From a checkpoint of a small mixture-of-experts model trained on Wikipedia.
Training: a variant of Muon for the experts, 672M tokens, 2357 steps.
Below are experts of layer 4 (counted from 0) of a mixture-of-experts language model. Rows are named router (the router's row for the expert), gate (a neuron's input weights, with its number), up (a neuron's input weights, with its number), down (a neuron's output weights, with its number) and show model dimensions 0-159. Each number is 128 + 24 x the weight over its row's rms, rounded and kept within 0 to 255. Numbers have three digits each.
Before each expert's rows: "comes before" lists some tokens at least twice as common just after its tokens as in all text; "gets" lists some tokens that make up at least twice as much of what it gets as of all text. This comes from a sample of Wikipedia text that the model never trained on. Tokens count by the router's weight.

# expert 24
comes before: ",", " of", " and", ".", " in", ".\n\n"
gets: "s", "ers", "en", "es", "ions", "ens"
router:136130114120152127144139161171082180110140112162109104134167129107104097113096083120108158086107086133138118086154138127102100128149123107121138138117108122171164122150126080152144122102112128103112108085148183136099112138149121145099145101096127160106098111102131117127111140126134137098153135152084142116068128115124128137108122133106119114152084144139140133147152118146096132122117144188139152141133119149143132143147093107159149125133150072141116141103110071155107169165168107
gate1:129123141121128089124104146169089163122131107143112149145129104136123113195143105116094144128154135119088117127166116092138110120114140137140083107115131151174112173108136113119112145141125127172146102114141098095058114121152115124130124090080111142141139100141136071106108110106082149113130133143123135141139087126109098104113113140183104139186094157141132090123114140147123173128132099106140136128103130176111101105139107094098112104106104099118128125115104133160139076141138158
up1:122127135121095174176147134147091116093163106167136147089095090103121119144115136181106158163156109130160136138133122087118132092127133136093115141133070111115136161149157097145122160126136113140158152152145143137116165147112119178125129161094110112127134119108147124156107109153147156121152130183147140136138144144114087164131099160129150116111171115124134132140174138094115155143052123106151099138123125150130139122160130137147091160127104162115111134128104086145134098173106121
down1:118162147109133121108120134142108110154127146112132074136112094121120148105132141112137107093133114145124156139104146131148117153109170161137081114136116127120140122148109193125098106136090152180174110111096090130129115154122134149128109100148152118128122105165096130138175100131102125115110106080104156107160097143097146078156154124150147123162122095124182128103060119168106084098096135138141125156100159118149153112101161133155138092143110108123155133113152129125095118102122155

# expert 62
comes before: " |", " and", " is", " |\n", " –", " ("
gets: ")", " –", " -", "),", ",", ":"
router:175133121123130116115115140130119119150173135127150132113101161130098100092123155101156130171154116175138111157144128085135126114139077100163134121065136136161135158105158158179128111099168119106126124122137120106130121122132145134124065128132140108110157186125085132146132107125148161142149130172107092143073111085122142138130116153157107099087147107154107126121093149158166143113104110100149173113163114106151173133132152163143104157152120128102116138145136124116101115141144138
gate4:126136119137097150109127170131129125146109099133129148111177127176184138162106123154152120144107106093184119112149136113155147134086121102146145141141130143147114122147114124135131120115116144115127091068130110125129155133130177139093115157136124151186103118174164110144121083126190068103178138098101163143124159140171173112091130123131121133124136119135133158128140144126103124122126118120181119077157136127093123132114132141125120159122131185156129104124145137090102156145136121
up4:106149122150111143141111131139135162161130124145170122124198129167134141148119148108143152144065073124136105152135175113130132150055110133136085091125096119125120099122137161121111125103101160144122099131130116109135122113124156139124118106087131167179118155172098140123122111129167116081177133114106139129113142092179123135148107095105156141150132148153099128129138123098106149113148121120161126082096150145137110164137163142100141136117119154108124124082131131113132112171167140
down4:147102098129126096129130162079134110126117143168149153164112129119158140123165125126099149141141128082112122103114154157169138123161159157118121124122104105154155141106105125145131142150092142152150111155120129155144135113107101153180100119103136138104110135142139086144162167089079104126118135119096129107124077108087174158171124117107085157134114111174126124157176128181125164112170160140105132103130132102108123116131114109104116132126119130110126088140098116129106080171098157

# expert 50
comes before: ",", "\n", " (", " de", " =\n\n", "\n\n"
gets: "e", "ia", "os", "o", "ig", "a"
router:112135155096127169123149145168113115136154122094167144077136134175087134101131139132099155113135104155127138114120140159129101162134108157118099093084148097137156124137158121181127097183156112144151152086109125135089173130133128128114136125117156117164112088126154138144108127146135092152102138153139168127107157095129088121145189129111168166178158142144139126120128121135111087088102140125137161139147132103126137161135159097145113119119133087129117171137118148168107130155140125
gate1:113145117129105129097135105134158119123095127121124145134113185144081128063142140112101122077124101111148148122116102159115115114128096119105128122125157148111143145094148117162168151141155144105141151107144182122107065155112123148111117139117108138161138128190089124126137084107128143093106078087169145154092134130157114120122113120100148133108119087139123148115151175142119119167134135172107159116129109149131139145138112128160164146159124109108114102091111096146121150156123074
up1:144166114097146147104098109097108147098154151119131106161141101145089110164123126128164141183145130148141121083119112150138147111143094126155145079156102100147038136157146104138128108124125100105145098108131149109151126154121133125156148133153160126144158150135093170115131138162104096140153117116168123140175160108112177123108149112143103165121106125150162133124121127092142111090112100128126116104111123172110135092135126144120121130141145133109114123143145082114078117149128186
down1:151130129124160147149096104119111107140162114117120108115161130142179142154144110141130143145150126101130118105115118104121167102152187079111127131130126094127108146119087133109122145134122081139145157149131098112126153096125129095127141104143110108137141130133124134157155111128131123145111115151121110128133140126119169138131138084101147111128171172118134147106093193139179173093092157117159116102145138186131172177139174162102130110135152123159101100149153170117172107077115135

# expert 52
comes before: " ", " —;", " R", " A", " L", " D"
gets: ":", ";", " /", " —;", ");", "',"
router:153136148167107130144110131132132123143106089121116124098081139115119143132087129104117142146124125144114125144127075104130140173107115120134138125121122133070124148102144140139131113071139154145111143140172122097107121122100090145123117169145099095112164181090086130064151100121123160138178097128134119106088096124108125141149139164132143092157134118130149077130093086136151113118125131107122174107143101165099109148133177139154134108149102082125114131163102129146158149150160125
gate4:124149138105156129117143146142121082120073126051107160141148106147155118168147123135127128158093091150104094116140128113090109171146118134157146129125115105163126101123138134131131137155119145131145109130103118119078140131138112144115104183146132087116107088127122106138116179105153132130121141128094130141086152084174142095110137099104118144120109132098131103163138116142088133168128126170120135193131112135179139189158134143107113116166137111122105146116117155139138151155122163
up4:136104159093160113132131106105148154137157128160088162175162115093065144179141141109154125132121130139108139134113146095124132155168162168113109162139149081150104095115155124150135085158110119113155184132105101121120090156098156162159135108108136106099145135163111162138112085141156108094138124094114109112143117123115141116109154140171125118105142131125142125103126151133087112150094142139120147153132126132176107137144089105165131130179124147104122153113107106136170155132119149
down4:137141153130124148127083120151160137101091170139074145139149093119131128157077137131112147141114130152124103080116125137107140149141115094110114134163154127165116126129111110115133108108131128134110122089150158092135167145125094150112108111079117114092119131117146111122144158096108094164182109133125174160111094111168162090180131138118163135168108098123167142138159085134130120094126146093107194116146093110111140127136125127133134170126166123096095149100143140114097112129125142